config.yaml
d_model: 224
d_shared_expert: 0
router_score: "softmax"
lr_router: 0.00132
tie_embeddings: true
optimizer: "adamw"
lr: 0.00259
Below are experts of layer 2 (counted from 0) of a mixture-of-experts language model. Rows are named up (a neuron's input weights, with its number) and show model dimensions 0-223. Each number is 500 + 40 x the weight over its row's rms, rounded and kept within 0 to 999. Numbers have three digits each.
Before each expert's rows: "gets" lists some tokens that make up at least twice as much of what it gets as of all text. This comes from a sample of Wikipedia text that the model never trained on. Tokens count by the router's weight.

# expert 5
gets: "y", " E", " S", " I", " M", " ("
up9:508488498520483480504519542449547491453468566511534458551494471487463436486529514495518499567545540565516540485570521513510505484474495527464445464526533500530512511523514537479489455577527482508503538549477545451618480533594477460504489495504548548499486446517461571429506457550554509529435468454488549541456491518416496512502515571531416464510512488439544497490427422532520478463493528438479509428524514506483484471457468480468510434539540484494508476533527508506537509485509445550433544529528514497493531528467499467489487502492472474456416562468504510479474479576639512427511487481432545468593453519543462532480436524461510543443439545509556385547509425510465512471437

# expert 13
gets: ",", " of", "al", "s", "|", "ed"
up4:553554443496427489501501513514542479479510492517441521518557441458458546514581521571581499476563464494427463480544462571483527505480499482525464474471553488648587513508468484550507546484527481475487538487515499538554461451479513475470533540493549453457449509462478501486520520470500551526424515470570434507478545492489445500534495507506481534478415481528508553489480450485405461503506596495501490550539527530488564436539432522429521513455385476506474545494553556482514534524533486462502524568516530498488480470502547536478469519591553558515472513479463410527529489487514483494566445580442429511423493460549484491491506516525506552494503481523560493530517467477500564459483

# expert 12
gets: "s", "e", "a", "c", "n", "ar"
up5:509562510460424532499472483434491474507445488564479464457488521535516548579478485487525482454531458537515458419550500504448480524503519555545576474510503499497466425488488447555503480447533556501540504516528467481588553512412446473492522529492537565461486488528497431493515513532468503522500497525500450537512497494537482491560548462486487517519496523435473502506490550453500508563533473480495508519497513441541526440514435513489545425432505510504430556518490446556500438493469485498477424542490514523469511483584499402476513462571529462541471499553502492494526479483539511523497515423470521557423638569560473622498526610493448479518481509517475477482468469595526449531452

# expert 2
gets: " S", " P", "la", " C", "p", "c"
up9:496481493483496513488517553489471471482447486500509431413528508571503483445536431455484549576559494523498441486546487441512454545527509458512469410496538489449425551535490537531511474503419524479435472444481474444522514553491502544523475435530497548478496498529478492485465493538439478483463452500423539484462526512442453522507512503523530517502494505467489530546513479494564478564510531486430491453546435486539524497545503468538508543450544437562459501484548507594474516506458497455482561457565535569568562440568548542554391525543508504533485483486475529499521456618526445469481470457478456499570553530521546506394391458472473518508460544504506520507493471557514526525520

# expert 3
gets: "y", " is", " was", "or", "ar", "el"
up9:461537482414424530551519560553538502532525520568433531506490526487523516503512567514470492523511446447396514498512530478475555474525548454584493490472472452472424538467503458514446518461472519504437563439511527423500555476436542457513515458538488551506527514523485583449468473496531505496419514505533516448561542493450531508509471493551472567489455514581509540447493441540490494559495518544555444493499456548509457517521504525515495516473494479555526472495485472366506489541472465530451457514487551513487409490498485484484513499509466518495495490519523529474504540453639449403545470446469513538483527494537554486500526550448582512419538467435484453493495480507431477563511

# expert 8
gets: "it", "ic", "ed", "st", "in", "ing"
up5:538501456477539476499492484505506508527556500530476454483547584519517536493484454562530518471514464480515443554476504556457501576498493485521539565496473513434467524506500453549440498447448459587528509514495576471522491488480497509531525389514458534511466476552508496471571454488538482536463491480532551505574478579477404511525524472450486506566537486465478548501533479517590476514497469506522499471490475430588487441589478509552479527548492445500540481517467510498502520567494482467479403554579525531522514526505473504437483517521510442516457448475483542448557520494525482495409569528492436551559527489435464508465615484426491392500486444458499504519514493524422536526434

# expert 6
gets: " the", " in", " to", " and", " a", " of"
up12:483509461487488496499483493509498463514458478576521510544529508572537523482449460488459518450506565427482507470514596565532465519458489474441474505536520531461469479427515482577512500487543483495443531555552553484496541471480500542451473504569524514519522542485615510460501485488442514534427533562575516484570394520435470487466485536517532450484433497524511565472444546544495497540467537501460542446530520510444483506504487457469513504463396492521423508535480434515539560525506504527513549439565471513518480493513545518515550493547466500547421455484556470449462479521494495636567448516447520554503505426516485504470449427516493506490469531476564474490455410493547548471525

# expert 10
gets: "|", " 19", " 18", " first", " part", "y"
up4:546542477512502475527494487470531470522603532455461509578489570519532480416507442434506505492515510472512469525484468459579614563460540483521487469443435490481528509460514502543561515504494471510531484482435454495463464541546486484557498573561485496472530536487526510493483504500494504579490525532467495483523486534578515575502523523467509436510479480567520502486501508439463487517515542458461490518535472558495538615489529551498538525468511490478477488550509468471492448508554488516450582508493576520524486571531550591481503459463408467504414528548499538497498491512538482462515527402507581533495457526445495497415463459488505456471539499615553491494472520490511503403602

# expert 0
gets: "re", "t", "ra", "k", "an", "in"
up5:444481478395517509484501492375465520511463551552487479529453564514494534509536481499443537431522524462447495480518487504522484489535508474553535531495469465504508449496594506519469585494525431494455488414510517455484477529528517514470483558512459492520504499415541559458462483573462514507494619481443417564476521449523554519495520486461496486486418603558546442519538430486538556574524509485450563504521526561451464557560494563493497545533481476489497550530571573445517431566503440466496428504502475491522538465534573485451497486488528529476447526489519496468487451499446505567513470464536477526507483475487507589492533493498539481463559498510488496509461475564519518535459

# expert 1
gets: "\n", " |", ".", ":", ";", "=="
up8:502538476500521521523547504551511443506451505501487557461415475477440417518497470526524514506506488474496479526498524441519447599525495508487554564501505534494507504509476507515511450543464521519550481528539464496548550521472524474525520491516471435518523540516485512521521523490548481483473492525330457565581522496624456457521505484434505447502536518553560486524581481499536558532484541513582485506526565436495541503523498552556496487586498543492501499543550498474499434503482511481450433472522462609556496512548458519513523501506476453473465439506456558536491516507538462372502544532525509463433441555504511557492507521521470565401454439467509486528499463577520484510485

# expert 9
gets: " |", "o", " 1", " 2", " 0", " 3"
up8:457497521397547506486565543541544489461570498495444575539499431522474466430457473522475500472549502497486544486469473411477506531493454429497529564489471492493525419487562535518520576490497393471457520480510457500536449476484485557429460478503516492554507467501413505440534481509544481532499501446512553548533502522516501486443498520382547476468449537515437476379567477570505533476525531399539459478474504456459533490577505450576494528478507519466480477496585488483536449541520484514458476529476483564511516508523484501491450474511511510496499491489515566569566485476510466414553493517459439497506422495447509489540397500491511473511503449513507488510516445473486496453450

# expert 11
gets: " ", "-", "er", "'", " that", "h"
up9:542524457471430590461554473486510524461540509484455519542509462479544479534509503471520476487495504464541500497536471542510521591445504520527466521546543483468561491444523499556395472571431497477570543478473529507506521487521492418551432465449479435542452525532520576469472590496501504467489501508486468538442453508454415464525481496532502492521540538486521504462518519524564535501460441470492467491524549475528474529475519534557428572555572583571475481518492444442427565496472472516468445463492481456489513496507485529490486521458478460528536578464425530519517536576561422471420515530534417449479535518504522559498516477441505514420491536430490515499409489505453510543500

# expert 15
gets: "s", "n", "ed", "ing", "d", "t"
up8:453551448522513467438478536527541458525459520532492484457475493486489460456476532495486539553539450498511527515437546532528444490511450533562491546485477484533461397488541497574485537490459480525475524467483507451537506549471470458554480463528422555595448537519521569500505464599496526531503476515420502476468622432469471528488458582503449546490461524500574552528501447514548516500490504462528472446525565492530469585508493529531489446482532491437503472481578460456523496472432468439495482546459527537513477554474479511542479567557498520423527563480504490476490504482455485496522445561497492524442513490486495513422504471413483488528434509559593404484455499504576542515486

# expert 14
gets: "ri", " W", "l", "w", "or", "il"
up5:475507410523439427457512548554519568487441473508533588492561506479422531544542506513479449535464482477427521512553484527513558530477515475482588492497487471542575488504514528466497490496533456483498521508514465525526514483582568493410485507488417572519545462474479482498483489453533515455482485489531518478512553573470498515551486514514428465543555445472499514505533463474509489423538472462477486481541512454529557519478475525461493450497495449557557542485550620489482484568509523534478533597458556547536455570487516511540542442485515566561524527538545525470535491501509487580544479449526494444534508492470438486479529568548556532522435473541540465475526541579434523546432